Weights of a small mixture-of-experts language model, trained from scratch on English Wikipedia: a softmax router.
Below are experts of layer 15 (counted from 0) of a mixture-of-experts language model. Rows are named router (the router's row for the expert), down (a neuron's output weights, with its number) and show model dimensions 256-319. Each number is 128 + 24 x the weight over its row's rms, rounded and kept within 0 to 255.
Before each expert's rows: a language model's description of what the expert responds to. This comes from a sample of Wikipedia text that the model never trained on.

# expert 26
Capital letters and pieces inside acronyms and codes, such as SP, NE, CA, GNPTAB, SVS, often after an opening bracket.
router [133 122 110  98  78  92 114 107 122 133 109 141 118 176 111 157 117 136 117 130 148 121 136 109 127 128 132 166 118  90 119 112 147 118 158 170 139 136 140 134 163 133 148  98 143 167 138  93 154 120 111 113 178 121 170  78 123  98 146 126 155 157  99 185]
down0 [127 103 159 119 151 135 147 102 134 100 119 157 127 140 162 144 143 146 136 129 151  97 131 148 103 178 116 136 143 110  94 153 160 127 118 141 134  60 132 139  98 153 119 119 154 168 142 118 103 115 143 132 114 135 145 139  95 125 114 105 154 117 128 125]
down1 [122 117 130 123 116 100  99 143 122 162 155 132 169 134 163 100 180  93 128 119 143 133 106 120 168 132 187  99  97 134 152 154 117 129 138 150 138  73 115 135 162  94 128 148 159 132 158 140 118 158  91 152 138 115 121 122 183 150 103  92 102  89 173 135]
down2 [132 159 152 124 135 132 126 151 135 137 134  95 127 154 158 178  94 109 141 143 144 128  64 191 116 129 141 110 122 102 113 134  95 120 116 140  98 110 135 141  84 153 146 105 103 114 108 138 108 163 112 129 154 152 125  97 109 154 155 129 149 163 148 125]
down3 [163 123 158 117 144 157 114  79  82 189 150  91 135 143 122 137 118 160 151 117 146 106 137 174 145 133 170 118 146 111 132 134 116 135 143 133 163 160 131 104  79 140 134 129 148 144 111 139 126 149 163 152 129 109 119 144  93 112 176 157 160 119  93 176]
down4 [104 134  53 154 125 120  92 160 119 175  96 158 128 157 116 148 109 107 152 133 115 131 112 160 167 108 145 173 104 143 112 199 111 125  60 160  69 133 110 163 106 119 136 142 128 131 108 143 120 134 106 141 125 156 108 134  94 155 140 114 116 146 135 142]
down5 [128 129 141 146 120 115 160 110 149 146 102 116 134 190  73 124 141 127 152 136 116 160 144 159 134  99 132 118 149 134 122 154 144 136 144 125 104 127 152 103 147 113 132 173 107 117 147 129 138  90 134 149 119 168 112 159 103 123 100 110 147 160 157 122]
down6 [ 87 120 117 139 106 115 119 114 153  89 117 123 136 139  95 131 107 138 109  95 105 114 134 178 115 125 128 145  85 115  98 134 149 133 160 127 111 139 165  82  87 131 111 139 136 134 149 156 140 104 135  99  96 126 141 126 132 142 122 123 140 177 167 110]
down7 [132  99 113  94  88 124 143 130 102 141 130 124 180 105 166 102 131 133 132 107 135  83 125 126 148 121 125 128 145 141 121 120 120 137 156 126 170 154 133 134 149 126 146 142 131 132 165 127 129 119 126 129  92 145 172 150 126 102 100  94 134  72 132 153]
down8 [ 77 120 137 140 151  74 140 120 189 115 116 122 125 120 122 101 113 169 150 131 159 115  85 146 137 130 107 109 134  97 164 128 149 100 131 140  89 160 108 117  69 186 149 130 131 134 142 119 156 200 107 125 149 106 128 159  86 119 154 107 127 107 133 125]
down9 [102 146 132 171 118 116 145 127 143 150 106 154 127  93 113  79 153 147 118 144 137 163 133 120 103 160 112 128 125 115 117 134 130 164 149 108 112 162 131 115 148 148 106 151 129 127 145  97  85 114 161 158 167 134 117 118 143 146 142  77  88 118 102 145]
down10 [119 142 135 156 139 141 141 113  90 142 119 114 142 110 126 124 132  91 123 160 142 134 142 140 134  76 170 124 147 125 112 167 121 119  76 172 131 119 152 142 122 137 131 148 128 157 134 146 116 103 163 141 130  98 143 104  96  97 136 118 114 123 120 160]
down11 [110 137 134 153  82 118 108 181 116 131 112 107 154 115 110 150  89 130 158 135 169 159 126 173 134 117 152  47 158 136 144 138 103 102 133 129 103 137 123 138 127 116  96 134 133 157 145 120  93 133 172 135 141 128 109 126  79 144 101 119 152  95  98 136]
down12 [124 146 159 142  80 114 174  82 137 144 141  88 124  63  76 157 101 113 125 148 108 139 138  86 108 114 114 137 158 161 170 122  88 110 139  90 144 140 135  97 120 130 113 123 126 141 125 116  81 130 128 144 108 118 108 160 105 114 152 131 129 114 141 157]
down13 [127 174 132  95 134 112 154 111 115 107 130 137  87 111 127 134  84 126 139 102 154 156  76 158 158 121 129 126  91 130 102 159 145 113 107  74 117 133 100 129 149 149  88 135 143 162 130 147 129 147 147 160 167 117 145 114 118 146 144 156 189 171 130 135]
down14 [148 133 112 141 141 125 141 109  74 115  89 122 118 137  70 108 130 112 151 139 131  93 140 129 139 162 134 134 140 151 133 146 130 138 155 147 135 118 124 107 183 137 152 108 119 127  62 156 126  97 139  98 109 113 132 118 139 130 111 123 151 118 112 128]
down15 [ 79 129 117 140 127 151 159 108 131 101  96 149 131  93 172 168 108 111 153 152 139 145 140 172 166 134 101 124 133 113 184 136  81 128 106 111 116  95  90 138 179 115  96 143 113 109 136 112 111 130 147 138 111 113 138 112 142 120  89 102  78 142 103 135]

# expert 36
Word-initial prefixes, direction words and opening brackets, hyphens or quotes, such as anti-dote, dis-orders, North, Air-borne, (born.
router [138 121 102 134 127 103  84 121 143 177 111 161 141 124 147 140 128 143 139 116 169 116 154 142  94 132 120 123 108 150 107 134 106 111 138 181 138 177 132 152 145 197 133 114 143 140 113 102 123 123  88  95 140 133 125 128 113 172 130 125 142 165 117 143]
down0 [132 117 207 132 108 140 121 145 125 121 133 109 115  71 135 164 127 136 129 103 105 199 136 128 112 149 107  96  92 151 161 166 121 123  99 147 122 126 132 138 132 183 139 121 166  83 154 151 139 166  98 130 147 115 112 133  86 175 134 117 143 103 143 123]
down1 [113 116 115 106 125 121 116 144 163 133 152 126 155  76 166 102  87 140 175 135 153 144 139 126 158 146 131 176 120 148 117 149 149  84 124 130 122 167 129 116 146 110 153 160 122 120 102 108 134 143 161 109 104 171  77 172 164 125 134 113 130 130 101  87]
down2 [141 134  98 159 119 109 154 113 148 153 127 140 122  87 168 151 126 107 120 113  96 141 143 134 124 132 104  90 120 118 119 100 149 155 144  93 129 136 105 134 152 148 146 134  99 131 135 156 109 118 134 100  91 110 140 145 107 119 126 147 109 125 104 135]
down3 [121 112 136 140 102 117 159 131 138 129 118 138 141 125 188  95 136 171  93  87 134 127 117 167 122  83 117 148  94 175 176 152 105 113 113 113 103  80 126 112 147 110 140 111 119 149 122 150 140 151 116 177 108  59 162 143 132 134 126 152 126 151 116 127]
down4 [164 129 130 123 146 109  99 134 122 124 167 160 103 105 121 116 114 123 123 172 191  90 154 135 154  88 111 114  91 139 160 118 136 142 138 136 110 130 183 119 104 163 109 112 143 122 126 158 127 133 154 120 138 149 160 175 151 162 138 116 100 137 165 106]
down5 [100 138 116 149 162 120 172  98 134 135 130 129 146 109 116 134 150 132 133 129  92 177 100 121 104 146  98 141 163 151 142 115 116 166 111 140 128 117 162 149 127 171 124 111 119  95 154 167 101 165 130 106  98 156  90 125 148 123 135 118 117  97 122 103]
down6 [126 113 116  97 132 131 128 149 156 120 129 139  74 104 152 115 129 113 112 129 114  96 112 118 131 123 121 155 148 124 153 106 129 107 154 122 127 179 164 195 120  66 137 145 150  89 116 168 129 106 146  71 149  85  82 105 119 135 128 102 123 110 129 118]
down7 [101 116 133 129  66 117 124 144  77 159  91 104 117  62 133 114 104 124  91 125 123 102 156 131 101 150  78 109 137 145 132  97 148 135 145 140 145  97 115 120 151 116 119 140 102  96 109 132 138 129 119 118 120 156 182  91 128 122 134 112  90 136 106 143]
down8 [ 85 133  96 144 145 155 110 128 156 156 105 160 138 120 155 131 142 114 119 113 102  94 101 145 148 119 130 112 122 151 157 143 155 136 138  82 156 108 146  95 118 137 116 169 145  93 109 127  93 102 126 112 157 163 179  93 140 141 139 119 128 141  90 107]
down9 [111 138 163 108 138 134 135 146 110 134 121  93 185 125 136 107  88 127 135 137 138 106 146 169 111 117 153 143 149 155 133  92 124 125 155 120 116 129 127 148 107 147 190 145 159 172 138 117 136 114  55 101 156 109 100 141 113 156 107 135 117  98 127 117]
down10 [179 183 141 136 127 138 113  85 140 195 128 170 106 130 118 105 194  77 108 170 124 152 122 104 112 129  84 114 110  91 142 141 123  81 123 131 144 151 125  99 114  94 133 165 138 142 113 147 115 128 127 116 130 144 163 159 133 145 139  87 129 132 126 108]
down11 [103 126 109 108 119 123 129 175 124  83 107 118 121 124 129  88 139 140 142 165 137 124 103 134 135 156 116 132 132 143 106  87 132 146 103 128  96  59 133 128 102  78  77 133  93 144 110 135 171 143 169 132 117 123 126  82 152 133 145 117 161 131 121 121]
down12 [142 130 163 163 136 116 154 127 142 165 102 103 118 141 141 141 166 164 128 110 130 147 134 112 139 153 107  99 141 109 129 144 108 112 172 117 123 166 138 125 150 159 107 133 123 118 124 135 129 142 119 118  70 145  88 115 137 128  71 134  78  99 100 116]
down13 [141 104 104 123 124  98 156 114 131 114 130 122 136 108 123 161 143 153 129 113 101 119 121 157 123 125 117 110 136 123 159 149 149 142 126 105 141 118 136 133 137 140 127 109 108  90 105 138 107  98  99 116 129 157 154 144 166 100 138 135 179  85  94  98]
down14 [123 172 158 127 115 145 114 102 110 111 173 154 135 155 144 138 163  84 158 146 126 109 141 134 101 143 119 101 133 104 133 112 128 153 161 136 144 162 118 125 132 107 145 126 124 157 130 142 172 103 125 137 107 131 138 147 149 107  41 139 142 122 107 139]
down15 [181 150 106 124 141 110 120 103 126 133 113  94 133 126 126 130  98 141 162 106 118 125 160 135 136 141 120 106 117  89 115 147 172 121 116 154 135 167 122 115 148 112 164 164 142 140 140  88 101 114 160 163 110 130 116 122 134 137 124 115  94 122 168 142]

# expert 39
Table padding spaces and markdown dashes, plus word-initial fragments like cr, Dist, Ar, Tro, br in taxonomy infoboxes and tables.
router [117 118 113 105 139 131 123 147 150 153 157 124 101 150 187  89 152 155 113 139 168 117 132 139  83 154 125 104 115  70 160 126 146 144 105 144 150 112 125 151  98 143 102  89 168 153 150 101 127 126  93 120 165 118 128 100 134 126 110 139 117 159  88 148]
down0 [110  92 128 126 104 120 135 127 135  80  92 122 124 141 110 132 154 104 123 161 161  97 145 139 117 117 113 124 151 172 123 144 135  88 109 121 120 159 114 105 129 149 149 123 138 118  73 146 132 144 120 144 115 143 124 101 111 132 138 119 123 120 137 156]
down1 [ 91 154 150  88 167 118 115 134 107 146 150 107 117 119 146 130 131 136 130 138 133 118  99 153 166 140 140 134 127 132 124 163 114  99 120 169 130 172 141 110 158 148 144  84 137  99 148 158  95 147 117  70 112 167 129 110 122 166 139  88 162 127 145 101]
down2 [179 144 108 160 138  85 135 130 126 105 110 174 120 121 109 149 122 154 138 165 126 122 150 168  99 138 151 143 137 111 152  57  98 105 113 109 112 135 176 136 111 129 121 141 125  90 150  86 118 124 152 158 147 128  90 124 112 121  85 154 125 139 149  83]
down3 [123 101  93 149  79 123 102 135 135 144  97 159 110 150  84 170 134 147 121 145 104 118 161 129 128  94  88 154 147 146 131 156  85 119 133 139 165 147 127 148  99 124 142 142 159 150 100  94 107 120 124 110 146 142 106 108 109 118 126 135 106 138 144 148]
down4 [123 143 128 171  88 113 103 121 109 128 132 169  94 119 114 157 101 147 141 101 108 114 117 130 113 109 112 112 109 153 127 124 165 142 113 149 133 119 116  86 159  95 144 145 155 146 128  80 125 150  83 103 105 162 154 113 133 115 105 164 145 163 106 115]
down5 [115 137 124  98 130 123 121 119  99 149 124 119 141 157  69 118 138 103 139 142 115 131 119  86 127 124  62 138 125 119  92 156 136  83 152 130  96 131 154 116 104 108 136 147 114 131 177 200 134 102 168 110 141 125 127  95 124  96 145 139  61 160 140 111]
down6 [138  86 126 129 168 127 101 139 138  95 108 113  84 144 128 158  89 126 132 156 147 134 113  57 109 116 143 152 147 117 108 158 110 113 128 129 148 127 132 124 121 127 140 139  80  95 155 145 136 121 108 119 157  89 134  94 134 137 164 107 123 174 156 117]
down7 [133 163  91  98 153 110 115 114 126 146 135 145 121 137 153 163 131 141 114  96 121 123 101  71 133 118 137 102 104 124  96  64 123 154 147 125 137 127 157 135 139 121 136  91 177 142 120 141 109 135 190 112 165 125 146 136 124 104  88 100 135 111 152 140]
down8 [144 154 120 140 126 140 120 169 138 104 138 134 167 155 126 159 172 143 148 136 123 143  75 134 154 137 127 175 101 121 125 125  97 162 115  93 122 119 138 141 130 137 160 118 166 118 130 155 133 141 107 156 155 165 100 162 122 105 145 137 116 127 119  96]
down9 [136 148  95 100  96 154 147 111  93 158  98 113 125 110  84 158 143 124 136 121 124 137  99 109  93 134 106 110 101 169 134 109 108 142 149 107 112 122  94 159  72 152 105 113 136 146 125 107 122 140 119 135 132 118 143 112 105  78 157 167 155 153 116 105]
down10 [124 137 115 136 136 119 111 134 151 161 167 110 145 120 118 101 207 106 155 148  98 101 128 117 161 162 105 131  96  84 132 140 125 111 101 110 103 106 137 106 150 119 153 160 141 136 107 153 118 169  63 141 120 145 112 113 135 107 148 158  76 114 150 130]
down11 [133 135  92 124 153 115  88 137 139 131 124 136 119 187 139 114 126 118  97 179 108 145 128 137 106 140 130 106 127 117 142 147 122 121 128 132  78  99 128 125 135  90 128 123 161 118 122 118 152 186 161 174 122  96  92 149 108  82 155 171 126  96 155 111]
down12 [148 118 168 133 171  86 113 182 153 133 140  84 148 124 128 118 119 117  86  99 150 135 121 115 139 143 129  96 166 116 115 155 169 161 150 126 127 115 134 128 124 124 129 173 184 154 103 157 133 108 143 159 124 112 131 148 112 134 174 105 167 116  90 118]
down13 [153 143 154 132 119 140 126 139 149 125 123 106 120 127 113 157 118 105 115 142 157 110 112 171 122 133  93 143 136 115 183 115 166 154 163 126 108 137 132 132 105 133 127 150 121 103 151  95 159  85 139 119 121 145 112 126 115 116 157 133 122 111 122 161]
down14 [148 135 164 140 124 130 127 136 123 129 129  98 130 110 114 132 117  90 116 158  91 155 113 146 156 120  61 127 115  99 149 120 134 138 135 117 142 184  77  85 146 113 137 150 126 114 142 115 139 113 145  99 135 113 112 163 150  80 107 102 125  88 102 120]
down15 [ 98 150  97 166 120 160 158 128 150 125  98 114 164 114 113 140 153 127 120 100  99 137 174 102  92 142 140 115 113  75 165 109  89 104 142 153 180 121  96 156 130 147 177 143 147 120  99 148 119 180 178 128 107 102 128 163 122 124 116  97 111 157 118 128]